config = dict(
    experts_per_token=3,
    normalize_top_k=True,
    tie_word_embeddings=True,
    beta1=0.93,
    batch_tokens=131072,
)
Below are experts of layer 6 (counted from 0) of a mixture-of-experts language model. Rows are named router (the router's row for the expert) and show model dimensions 0-127. Each number is 500 + 40 x the weight over its row's rms, rounded and kept within 0 to 999. Numbers have three digits each.
After each expert's rows: a language model's description of what the expert responds to; "comes after" lists some tokens at least twice as common just before its tokens as in all text. This comes from a sample of Wikipedia text that the model never trained on. Tokens count by the router's weight.

# expert 28
router:476522522457529540442527487554454469446439507415523506509514527532501457519456510472464532518498542498492536500515489447424579557511457536543537481535510530509514455494494486538493489506497538557484458490415459518544491483533530559489484499468510514467555533397547458495539593494507494465561488478528508511432526556490532429408485470442524479527509554463440390583476527497510409503534
Table row endings. The closing pipe and line break ending a markdown table row, and the header separator lines like |---|---|, in lists and results tables.
comes after: " ", " |\n", "%", "0", " JPL", ")"

# expert 61
router:599580506544485554496551509504449498460429519451467508472512535524500502560421568530469530493491553488509438483474536517470517480501448509538474467524527544506495488535544517504503516400598514460473497508472446538515496530463546493612521478481545462450548515477502454479468533624520508446531471467487493438497501599465451464485555427481528491464478588521487503527494526491521488526527
Clause-linking words. Subordinators and linkers opening clauses after a comma, such as while, until, although, who, when, since, however.
comes after: ",", ".", " such", " well", "),", ")"

# expert 5
router:517520426543501529448499449514461496476489470517516542483539445448436404505437501501504514466503502528482510494475512438451524510496458508525496477548532439615495474571501482512521480461528485539495446544461525545525567573521505531484513470505510500479544553445571503491536517507522473456475474452473499538441513504468557426482532542397537513553545549478489494542460363446562456457513
Compound-forming common nouns. Short common nouns that often start compounds or idioms after the or his, such as post(humously), head, air, stand, hand, light.
comes after: " the", " a", " his", "'s", " of", " and"

# expert 24
router:536535418552508562467566503496502502414468513472514468475488545503500461497458499483382500472461547513435462499503529498464498519519492567547502437545432477501511468526445426587541431483546563484558494485517483499521554501496526579549474504447582474458545481508529483525513475540574485431549512512540535450508479584476496459426532535497546473521535527560536525531508459458517474511548
Sentence-opening words. First word of a new sentence or paragraph after a period or heading, such as On, Following, According, Among, As, A.
comes after: ".", ".\n\n", "\n\n", "==\n", "==\n\n", "===\n\n"

# expert 45
router:503580521493487499493492499518534562472458516456495552484528523490510466506466522548464570487466521502413496448527553468453491584445444447570545507592479475569485493599425445533549486506550502556564544523439494550551521517478494479545537541507528480486617513406585518463485510533494517482483481495525544496409489546495500449473511455505525510520546522482478456523515483535475492515474
Word-initial letter pieces. Single letters or short pieces starting a word, often after a parenthesis, quote or heading, like (e)ach, St(igma), (M)organ.
comes after: " (", " \"", "===", "==", "\n\n", " =\n\n"

# expert 47
router:557541475446522533498466524528499500500475480461471522537521559545504473562484497462483495485501537463404444477533491440412581503475503498491482531527532556495553497559519455481511511477533536507516508545421457508484492526470488470504492469453549481483591529448588475499514515531510484518523439447518588471478486519510462511433489401456542525601512581512412482552444508435485456530553
Non-Latin script bytes. Byte pieces of Chinese, Japanese, Thai, Telugu, Tamil and other non-Latin scripts, mostly inside tables and name glosses, plus en dashes.
comes after: " ", "°", "2", "3"

# expert 0
router:525501485527480530462553528469506541411487513536420556532496471498549404576512502536488529494475494494461510388458579474505522582455496458513543496531562490512509468503518488492578548485523487523505485533444482528561591513500473487458457515463556475450484519449490444572512553551497460464520515466540531460472542549446492445494550512453507537534504533491519453482451423459495426523574
Articles and heading markers. Mostly "the", "a", "an" after prepositions like of, in, at, plus "=" opening article title headings, e.g. "= Dick Wittmann =".
comes after: " of", "\n\n", " in", " |\n", " at", "\n"

# expert 53
router:511510526497482523426493487511509503469434449523483566485555482519513517561496505512479550446483525478417404489535506470484524591523517484559497467583528492509490504528470488596561533459543494493493446487458425541618531534511487543478499504430544438510549482437491442596536555589507468477485502472526558504500471532483540455502507493458456505496530577564496430515512489510505482540489
Coordinating conjunctions. Conjunctions and linking words like and, or, &, nor, although, while, plus semicolons, especially joining two personal names or list items.
comes after: ",", ")", "s", "\"", " well", "),"

# expert 34
router:538556464487475525454475460524494531434528491445516542502576514547533514541490491478483488523513535447447524490537529478388531584452546516565467452596522545545567463566446441565518535478530511455490519462465446529481528509534557572482475472465521489444538539487575454524562442558482445451519490509518548540504475502473512533489486492493529459513582536516470508554448465480549499501565
Name-internal pieces. Second pieces of proper names right after an initial capital letter, e.g. N-iss-an, O-zz-ie, H-app-ily, K-ans-allinen.
comes after: " N", " O", " G", " K", " T", " M"